{
  "n_layer": 13,
  "experts_per_token": 3,
  "d_expert": 64,
  "router_score": "sigmoid",
  "balance_bias": true,
  "init_std_router": 0.0102,
  "n_head": 3,
  "head_dim": 64,
  "norm": "layernorm",
  "tie_embeddings": false,
  "grad_clip": 1.0,
  "warmup_steps": 200,
  "decay_fraction": 1.0,
  "seq_len": 256,
  "steps": 10018
}
Below are experts of layer 4 (counted from 0) of a mixture-of-experts language model. Rows are named router (the router's row for the expert) and show model dimensions 0-191. Each number is 500 + 40 x the weight over its row's rms, rounded and kept within 0 to 999. Numbers have three digits each.
After each expert's rows: "comes after" lists some tokens at least twice as common just before its tokens as in all text. This comes from a sample of Wikipedia text that the model never trained on. Tokens count by the router's weight.

# expert 17
router:455434597487457480505428512489518562524466501462507521551457523410518458519584546489519479505430549488516447550471503491541503511487626537487527516458563474514552463499445554489453492556462527463475533405477538510527495488497515518521509501563544490444523505462454491449478492541528579595471431496546515489500479495508483547571515447530392431470489478531564502515506488498482452505479449378512538488521449546537466517474465591482559437477449607551474487500467513494493517508520519506559429483497489530540479572539494494517486493513480508487494460526496547481523501472456494478
comes after: " ", " p", " pro", " comp", "ro", "p"

# expert 15
router:479441556493537536506438522438473494509471518437497504496481482436514459551482548500460554476495568445412570481528525479509524486407546517499428507536526517465462456497501491534579547462524455484454444524529501533502457543538544443519508550517486548386539501497488484441470400486508510514479484511561464567608486501535538515480534477435500487448533439556536501471508503467519458577517447473519503506461466533455453436480515530484499461468543542562506483531471481507498556555517513480555421485611419450512444519487544572464493455539502551523519505502463534546468517554470520504
comes after: " f", " F", " W", " h", " w", " A"

# expert 14
router:490504521522500495500516556487482505509503533487596566501460460524551510531542560483449576497494568453464501527568535492509540553486531509463502563460491474480490445493470532468434531496473505513480499472490466520487440480546455468478567557489489477466521481497474489476475440496522499540460496571480480463521575538507599523509519468502511491491517545510548548426485481462486481542502473493437474560518414552514405504500496482524516500487463513496447559471526493521437591488557469462445463488491449507413457583489528469526464414513468413433483542557610513611524505469396493482
comes after: "\n", ")", ".", " 0", "%", "\""

# expert 22
router:475462474504563569468507536478491540501572492495513537520566467519526476524505585423495465477481525461514448562518576468493555548524558547470494416492486465474447478406463526477475536481392507491519522535482532515471478476473489530527542547463493539465495470488499462493463445467550529464443491538531500481506544526458515499487441556498513516515564584446457541467393470494435503523470464467513492472478491537584497458453477511461582519462512573519481465425526541545503525534525568498457541536514514473499425462631539439523516508510514553433458469494477524517541457483458437462
comes after: "c", " C", " |", " c", "C", " on"

# expert 2
router:466488526554509522467487469467496510479514503526471502531556557503516494534568611495453542433511507450525471554456541537524543504424548505429500508529490478530522530483442525496452531469480479446460513410498476517555440525587563519533459523493573481468493504449451494504460421469481507521472528533514558585518464493485489529490495506552460487473542461497499573521503490434482461504526467482478476521503470488466377463475484547491584496521524472510471584481468512507471496511574545463487484445488482583468484477499540505475600456560564466462497541570586500520576452524397497452
comes after: " |", ".", "-", " (", "==", "==="

# expert 5
router:494462519489558481496510510501561549455474508498464543452467579533537502521512542524469540503461493479487474522461573486444553516446570525483447445467426466485489487524453627438496502508465517527496510475559560525460333476462493471550525524480475500488517518474448504489498555462505530522463475522544536463511515453551552532498523514496522572499501492509493569481468488536443447499499488505494539510470426505487384514460415500438543455474475552591506472510475527570493509523556479527549451530544502503519476506507541516447500489469490482451518459544599545498567502447447424447
comes after: "\n", "-", " ", " (", ".", "=="

# expert 12
router:403417584509514493410452471479526477446519522464547546531534532451552465512566501496454524485533544441576472530426516415511529547381483543493460550512484460464523460461480580593568554469458502497555484448541468498508430527526516534490529505524532523493502503547470486483520485458545580539418546522517495485493512470485544529491490455570519462489557537520540501530470469412441406508492459517516495497485460482490494513470461562453518498492451533528523477462528566496527488564556546471534485524501515513499488558536496499474476499487498457519555480531588504446471425493475460458
comes after: " re", " con", " ", " ex", " Re", " in"

# expert 19
router:401475519553513573526376495438579540523547518472522532534529572527515483524526516524457518472453575430548511488535562499462542503471580533482467472504504472401551555462483475502570495525457561470467522433433471555515451483533572569558440562484478501469545449522434469517505467551479534524486492529534553504571474493562482509517478447489484479521551561463531553434515520490525484505461536457484512480516506501479393509462467482456505497409545458517488466460420491497447541525489500444510449488539463504513457508519568475512450457543493500459485464510497545491453505483523474506
comes after: " P", " T", " G", " O", " Ma", " V"

# expert 1
router:472462529537478505516520500473425535531468411560457494544502499532550453505559593514494563415455527478504444506541503416489489549513552605482456411515494452496529553530474514509456533426471490492438527507514481516504469569464483492516470514493506545462514539483519515476476464507502477507440515494578508503541485512490497506519535477552472498443540456522521536499454515463520486535509537469459540463468436503518473548505516542447542479449490573447496538403487522526488548552560469471447426527505465416480431466539543472527509508638568507410479527538536549526472470427478480475
comes after: " |", ".", " ", " (", ",", "–"

# expert 9
router:520499621499500510514514506485514524463553527479509508535507504427544455539514486516519587473533520469483485623524485437493517529409518454473503521507433510487490518481473450506479496470467481455440501545466450547480466475563459444494483488507510513489539493413441464393508488567617487545468540463520470554523558383525513571491519491429493525431468488497476541422476427499491477542530486516474515513463482510552455496492505575535501481419478500496428486507411551560472510568509521525499501486512494517512557493588466525476513482589541525489497491518505518487522435497494487434
comes after: "s", " S", "S", " St", " st", " Sh"

# expert 18
router:491461506495559531465460510440501519496487499531523551552515523517516363469541528445461531392447519461486508512518491437522542552492512492481483560478468526518568542493452582461526507469447535465536459424541494538493479488461491521474462470485560509516552494491517446506508464542563484547500472461499510584526552465466545561540545486461509522472458536540559545461504500526425492524545476551429448475446472524558491504502422546483503402456544551498482460502562474466516515517490522548495433464592489477456519549459506444502500452556542570427436546526458527462557504446497463509
comes after: " of", " in", ",", "'", "ed", " to"

# expert 20
router:456479544494492510408484561478539506483506506521540549541491572451509494473533547480462486450473572500536498512572601418564509518522588495457494530475497461445562479456470482456439470496499397436469500476480514494490495467543512508574500467500532451508506494428485500448381408501480499526455493490535521529516458518510530561552497498452434544449510513520550508471537531485463476521425457523515523496496463508506428573465481545408580461522416529471522505498472572517486554533538500526522499530490503529525538523509463461464545536550519523459516542556514533533537475444538507401
comes after: " the", " a", " |", " and", " to", " was"

# expert 11
router:455482538550523508530509606474541584464546483438443528564553555467551511482556536444434500470462502434503496580514483511550571501473557508490468489476550481516578472481451448556447492467440541522425448475469498509493457500509590504544499507470513547492530457475448481447456434529530459488515579495498516515546500423550542510473467515482457518532573469510567490520460505529456461494493442491467479544452480487540414487478455552493556489498476556532449535514502452475537488525533469527544482475547405507485505484524484481454591445516592498456440510521544463481555468513450509499
comes after: " |", "-", ",", " the", ":", " of"

# expert 10
router:453471563486499529513438526486543551441431461411569556465494542457546541564562522523490514487481535482468522573470513466494523543451533532495500483418444460525516546447495474485511477507427532499488468479474471549502481564456556488537549533382490460459538466454515510527492530501525503556454498503545506516530530426542519513524503529533497446533432486456533551518500437477562467557517419504514477499413496467504472515435453527445573526443437526500470567474483456505480506492497487508524536539515447410510518502555522468510514398567526510443518561517495576474594479472494466513
comes after: " ", " E", " C", " B", " c", "E"